Experts of a small language model.
Experts: 16 experts in each of 15 layers, 224 SwiGLU neurons an expert, a shared expert of 256 neurons.
Training: a variant of Muon for the experts, 550M tokens, 8686 steps.
Below are experts of layer 3 (counted from 0) of a mixture-of-experts language model. Rows are named router (the router's row for the expert), down (a neuron's output weights, with its number) and show model dimensions 0-255. Each number is 500 + 25 x the weight over its row's rms, rounded and kept within 0 to 999. Numbers have three digits each.
Before each expert's rows: a language model's description of what the expert responds to. This comes from a sample of Wikipedia text that the model never trained on.

# expert 6
It responds to: Prepositions like of, in, by, at, under, plus hyphens, list dashes and blank table cells, as in Centers of Excellence, sister-in-law.
router:492475492495500534485474483472494567465524488505467469549537457501535475487535543512501502466488506490531467463521525547463474529531477541507503458486497469514500525485482525519508523498495520512514499448467501491483508522517496481490515519442516487549496548491441502492529492538483512492500522458471532500506506521478449537507544486513506483446502511508482475467518514545478494530542529532520497457496550509470491496524539505488523475491493490474470533520469536500459534468486467523449522491475518484512471490484480494466512495450498493487534540532497478522474521514500527500451495496469492510482480495513531504515472493483502495519498518503536501505522462466458492470520472470545521489492501539522493498494481535510498497532494538542481524476539468507525498485483509
down3:478500492513503490504482494488477509507506534525454510487499469488491490503470455544499499471524554522492462506499500535479515508549516537470485481489479502491509474511497477463513476483507503490521467520520508506460460549532510570539497487511469458533469539509480512441508518455517528503488498499502483488502520494481502476514466530484524523502505458509516532492493487501439498517470484458502486489497522515510526462528503452537533477508482513518477503542502507501451522486485527475490452444480453504526511491553474508504542490513503524530503526480539490481540510478487549483495526526524542514562523481514514465476468527474488491518461494520520507526464529463532481469510513471473528500518500485457492484508492448528502498485526505550520506507458470450506510504522479
down4:478511484488482480505513488483451528523491435507545497530497543479474493528514467517524496444476477502462483531489505515495483480510488514529521517546529489500528487519471537476517479512523503516506491469476523531506498482503529516509503468472488501498536478475500433509534468535505473478488491518548535503511499496533531553453482500469518477477519508494465465479515523511548512487494484470515471497458482512510498501499496543491557475516474504461472507499476460507486475475510488528551500526493474476495498524471467485515514490500505460492509533510468506484474489533526508446462526519459467471497528496490511483500547506531515523543527497457497476478489522463533468549452478529453472459469510526458494491457504523500536499489513496505504539515556494512476483537487498

# expert 8
It responds to: Place and proper names like York, London, Street, City, England, plus final pieces of surnames and words, such as Forbec-k, Convers-ion.
router:480514493524511457521457507502498502463534509520486539508520513491531484523553488496553508468515533533496521471495467505468445495511469533518511509474509493459524503531526511536470475577509525515511471494488482537523506505532499506482515537470505500539450486528481503503505493515482506502500492489462528497498498532488481504487500492511492515471530491501468485502507440504512466535548509522515495495452473504484521488533523471491501517499482497474511466522474544482471509469509498533444515490453464498481528530460483502471509506528503515473530525482519465525493526505541523519468536517473490508493491486528511463510515487505461509565524570481483511471515476449470510483484482520503523456480453535497526499507478462486490494553498502516480550493507465491524478448468471
down0:503529497494531493488491499490468492525535496495510512513501518497508468545473506474446516455487498448482535472505478542490535506502520508431449478467504488525473491486473480492536500535512524445516495508519502464508480461506494485540511528477503475522487527524523519548466493555512527501517521546493496517485474491460556526505515511515449494483504480492474507476481495504513506445491507486487493501537474537506505464513459543473513517498502462528501507489510512467496525495483498494483493474519474492503503503491527453503515505512516488533486491533490509545514506447480457444546520522472469465459499534496517490502512464444486551531497537492489513522507468480542532519520489509490494533503461447488527485456512453505516521471533501490463467473497520500491476507488445
down1:542536525474511494498462494499529512507519460534500518540503477510531523540497547518502527503497484475483511485510491538477492502536517530486462569516524463500514466474499511497496478480495490493494511491484467536494511513491529463483534521490463515554513497461507498489513475493512538525476504521481482465506556487461522501474496503495533500465467511478497517527503481529502500517532501503508493448503518512508511502547514471477498468531542477529497507534546513477494498491566480548527518520479494535516493494544515484521455459508517535470495489497491480519508524485511475503510472519467515464452497506482510482497510453506515467538497500548502480545495511558472524480504482487476532444497499502531526487520447464461500508507478516466516422529452494510499487556530497

# expert 7
It responds to: Everyday content nouns and verbs after articles or prepositions in biographies and histories, such as people, life, used, children, School, Empire.
router:500449484498489485509471508496477536487486530490516509520518489530529492511494526489517529470509522519531505502525496514480451489512481557523480472490458520496532548510569540557502538513517527532507477517494463487467492500469469500501513526464545493487465511479466474519515467504451528495513484495484505527502495495477519487530509485475478468453531513489496506440517477484460470509509560551526486492414472479483499492517528550518508480481493487440464494523445501485459480480505508522465521495458460478524512519507500522496512531483515488450479530462520484532480515533476516514463480469474518516507494481472526457497517461464484519498507510467536526502499484457478505504458497499526520472483502512499525496498507498527459528527499490526481535493487479497519513480506482
down5:508499488520491509505513512563522498447486508489482505484468496506466478465529523515491458538488516480528497493506519489480527495538466560500522528498515486509503498507482444530463491461476470473534509483496472481493492488452479463509528501535523508508490488472507541534515476499473464488489513503442449487476472499472488486469495483519493512509509497505512437480497489504511481554489492507502523524515515494469488501490469524549501501499508485472509460504550466451522497450531514483510490530496520517483440505503503485522520517462493506476509533412493520464494459506497505491529462542486513500539506488535470510484523476506535502484498483496516489473490478503546510478520466490466525461502539487490446535502561500500531483455491505523471445528516452499468499512495502
down6:533511511505493497497516488490493506495507534509478488469508538498518458519510455498440501485488472502498505484517477460502469487503517531493471508463507481516494556515485512519486453485500470522535462494519491467507487495500525535507472480451500480497508467519471449495522474487514495500534532504519434456511524525511451508523504496500512457501494506509545440480458490535538477473504512506460543514530558478503496518502504451489478491508480499459520525481548551509484501517499459502512521490532507467479545519513518462494496536465494495505513495547511511500504495531478472471537520509488485491511471507480481483473554532461492544507529483473521501480470512492570519464520479458520506529514506437531491518509494526496466454528500471537497515531544485496498511487492542

# expert 0
It responds to: Word pieces that finish or continue a word, often in football results, place names and country codes, e.g. aggreg-ate, Streifzü-ge, D-EN, States.
router:489498487504520521540487473475486527485499518534483486486524478496511463512487527483511491501488468536521511492472479478473467503476502509500498465515451509531505517516543507517508542520541511504510480496472504484505485506501499528513518568462526458477492503515476526516536472516476496520497473476485486483497478520464503507504541532524516493487510509479458475497516472491501517472452548505503496510468480536502491472546549486522495473518474546480466524494457518508466500486489480503469554468476491519508506475512488540466534519498515518507534494471521466529435496531474529476508490526474498538486480527521546473520518440492468486518505544465485511491534445469511475461527492481475519465502461512497532500486414493489506531536527477496522553473456470519540515486480506
down5:483491469532457469504493490461518532476460503511549498458520487495529464521464516506500512515528481450465503503494478481518520492493488459499472524494497482523536531542488511452501540505508476493488518550465451515509529526499526491481510509490557473512486559539476465524547491497513516465499449559492503530445505466470497536531455535502509505494520527515492513524493506498515527490459526511477493487499480510520441503510507523552461512500525528487490548479500507478504503489456492468506472502555495465481515502461504524528528494549522453496502520488497528489493499547485484538500521515469507489486500476515492478492503490542497494530549486472484489486491515503500541445530497533494491498496524508492507474505508494521530536483474486473499511495468511537431505513454498
down6:518486524463514495507491479476499499500520498492505530484516480512504509543501523495498483490518509543460542549497510500470462447530497467496517562513502502500517504503496503527463455490495474504485511451465456449527486527512498512518473482500452513511472503514499481491485522472495509426493492511509479565484487494514512504489537500469501540508511482474462564541521505477511500448480524496478518478490448504509473487493527511526515502485521479554465493467537484493506520509468553498524512459523474478482464490525501478535525476510581505524493512524508472492504449506499497500521482479497504525478465547527502525499532449516513466492490516498509538470487513501462541491522500496484562489513534509519537511492488531520517493483541521510497501525540445455506489512469503

# expert 1
It responds to: Month names and words opening a name, like January, New, Grand, plus Thai script bytes and mid-word pieces in foreign names.
router:513500504500539468549486475466485543452502509500472488510540494529515455500506521491546498525512541525521520517501471476482477524550487499470462497484470512469523506488518516543496510483502502497466505527470464494496484525518489492472504503478508482505492478498478484517510468518472509476495510477490497483538469474479452515460519513466477496475507485514451473488547475514485513498525547506507497510461556549496479477508534511516527465490490482455504582536508547492485523480533490539521522503452539466553537502463465501480525541525508489470526497508518486499480530512495532502457513536487509502473500524549479526514498468531499493554482497507510486477520457491489482500511453517494514488518484511531487502506445482534483529538469502534480508476499532551536529476499530
down5:477490486512527519455501536482500536509504528498534504495485519527495528487517490521459517495488481528525461491501582506524505502483499520491502491516528518470474485504465529532504499515482514498518470497472519504533554466535468497495475520507517520505517528490507479510493517546490518482483531473515483485481496495549490489511520480518527483491520536485497474506484464487458474499525508510522543547511499479488482501494511522514480510519496490522498528502470555475493477497509542394465564476505511507481524501513497492511529500530494534473596498502481501509517464522453490502494497461494457502504501490442499514488498511526517505502486519483490485500458529474533455522468464486543511494473459465524454499475476491502541541499509499468468511504540503516462513519455554
down6:501487538514517541475483491485536518524488528474489507491523511540485468503521469494494513547490477475497446450499478456505490496496512515451496533537531472518512528500488490511472553511520492499542532456511499504540519497528525476477513540469492477470476500480496506497513491514517518508514503490480508521496487491479455536519501508483574506503472490481484492573471485484498468511511544497519483431507537467463505557474487508513471494492499533475521544488480494512504501509489490464514497488504497487493504498524483503551529494471469520460468490472484524493487490506475513511521512517470492479486466473441467537507503501512480506466552468480498491479469448520498510481477463512530490552537518548527459513454490521560494515514493473500528524474530553519522520472490516

# expert 5
It responds to: Single letters and short word pieces inside foreign or unusual names, like Tō-ma, Pomb-o, Pet-ra, plus infobox field words.
router:470521477495510497564500515492520488466513553495471477500514495480506500485501533489513504463493552534548538488498517518503458538521468500532487516511479520506500521480521508519484554531507529514535452484528475466475504534496485505508510529474486496493503490537519484493530470510477520527473494477500517512518495468504469516498526478495483521500562475508461480478525504475539442491488514523536502478458511501486518484521502520475519429503482517508496525531485481499465545474493486492483537482487504510585496503498484491486505521481491495457566533467529435485502487533531545525514474512504513490491530529554510523490500435452453500501497537501488529499502479461504470499475494469525543507483515530549518492499475486526498489503500511509487519480491482451520540494488507
down5:509472499500494526490531452453528490510465531480491478521481483499462480516529538495460488462481523487446519484499503509500502491502543484443457512486438467477499494484475454501525485502543480489504494535491462557516473456487485537472531525495464481504489479489482461514546526516507496507515521499517527497517489455534529486529495559535506516542530486459495498505492536486521498508540493533483457449517467474528446497515475466487471452525511511474496492487503476512489507480496492458552474482453493528509523516489504505457518498489499467531497526519490526512539520535499488468540531520526524518477527530500538475480533497515520509493495524508510453495544513485502519506466536508471511491470499467519471489559550481509503496518477532501517482525512526489508496494510507
down6:517522545483491491516506527520493505512549455493513476505495484487485503528530496493519512469440493498493486480507488483523482494535475460498512483475548472529464510473514484490541555521515495525527487477575503529540525481512526451546497468435504513510524524479519538486471480519487501499501510485512478545517509477497538508498553507485487501453468503519478502489451487513543491492491467503531525553504502499503480488513470531500541468512482538506481486552551505520495519460512482512501521502501486523490461494509553485514466518518515482533532536508470499503512494513514481492500500555454503500523478488488536529470470536512477454485488534525512547512504472504496520480554538498496504540518511482543467524530500505502509475528518507494534511511548499495472498476501437

# expert 9
It responds to: Function words linking clauses, like to, and, but, when, while, plus closing parentheses, periods, commas and equals signs.
router:498493467516485469512478506497519532496464532506496456506500471479524526532501540476507537493500518470533551460501505486474485470484493523516437480507498487512489504511545548524483495570485514484509483498490458456474486509496489507450496541491513495498494532486491504508519512515486529496461496490471485533509523510475522496483501509481495487474555531477474484493509454513488454519526519502525466485491500566473505498482463508473524519429478543472485523536468525497487531483521484537457549479470510496557508505451490545496495518490477482477519528511509481522465502514504552486485503511492469490514494483542516480520490486456468500499468517464488504547528446471505453489495519510521541460471493492521532499475478493481480480552493532521486531495505495555481509481526496
down1:493488447481465502521529501482475471497495504485481540498472508498517475483506496527512533501499551456513508529503487521514542488483486484564510510495485518473486521504495485487528508535478518475491483484527501521540484492529453479507503565521481490581495475496516498494517465513481491472552491551474485478502478495538497479523541503481457497496539501488545513479520502501479505465491489495487520484481472542554492461503473455565503520500481532512503508506499428494484495482496511530457480468476481488529500474542517518520506520556459513483520477501507497513546532503526505515504513541491485464476464524485479462526473487525501503505521525491497514501479497511502459481454522528526549478534505510478482521544544544511499530513488440510532459534515487502511489520488475
down2:473481484507506505495509514520530509541509453464485463519531500529444500511514506517497517511499499507525506532481546528525488525535536513510479480512455541468478500469516497515461519488506486526515464484463527505505477486479480514539512486516473484479468496449517486524462526482537545478447485533480505511501486508492488458449514501450471493503460507482542486536536509501483555556499545500494487461504478474490548496473478492509476488464516492468476520505454476441515472455477503494526514508473493475485479509517445462565512535518547495492534475506462484510475551522531514523499480486489522545516514477450495530472507502525532491546489502567538513473474517476507491502496494512529499482500496493496513509490478510519478507529513502476478502489510484497525518518459520

# expert 13
It responds to: Pieces inside descriptive words in nature, science and geometry text, like pal-e, ca-ve, parab-ola, inter-med-iary, super-ior.
router:462484454474521498538491514450482540486514517502487456535523516491492487484515525479528476482516532487531561495501526522509448503507479521512494468524465498441490527516507541537501522505519524503529442489496435516478490528504498515510498521495516525488492541449495489493540523519486519465471496506475523517505507470482533499423509521510505458530509449540479456467523446504489463500518498509538467497456519490449512475481506513541514461494499485497470537531462534536471519507528506507491516461469543518523495489507470481465522519501512497478515510474528488500462501496476530517491497510500517518493531529484494509502521503489442501546517520534535532545551460474502468479488499509530551484477479516504504469493517482513490481534486504488477523515511487508503527499507495
down5:504514471445466511491493475485485548500481517467522523494449525500483469500546482525510548522521521499519519545550517521513471449481529477528475519452501484507523474531491503447515504490518526514492524507513505512505474548476431498458506480480504454491485526524466498495486535523500509523489512463526521515480520527509480473495482518514489480487557480522479560484533524471522496471473496511474527514491518487458504508539496482487524479481454524514495507500597457509521513471528513475501527511489506519519505533527489500498487488493489514464546510508495509467427517473492552490502481516498472522530487494487470470496522538444483488510501479524468492493512531540523525479484492483501515479492488493474522493532489490502497535549529484498516509479514495506554483487471530
down6:503486467516515486514487504512497451499508524542483462526492509530467471475507492485459515480515485509507599481524490471489509520478467473510507491502505488464480531562514482492492506485487442538488507502486503513487554476491523482506547459518500510540549503514493473507534509468468433520534519514501484494508517513522534528556523496496465534474516468505470543485533540485511491523476518503473513471499496527475511521506540518498516527515504523484505516503531546490497490473490476499476506515497542495485527507520529499509506477553496521499484471559555497536533521532476479497483493505491485509481490506523516534526512504532512457528477486477491501549465506502499495479521516531519535485544530511465482461549532499546491464497542536473475508511529512489479540499485467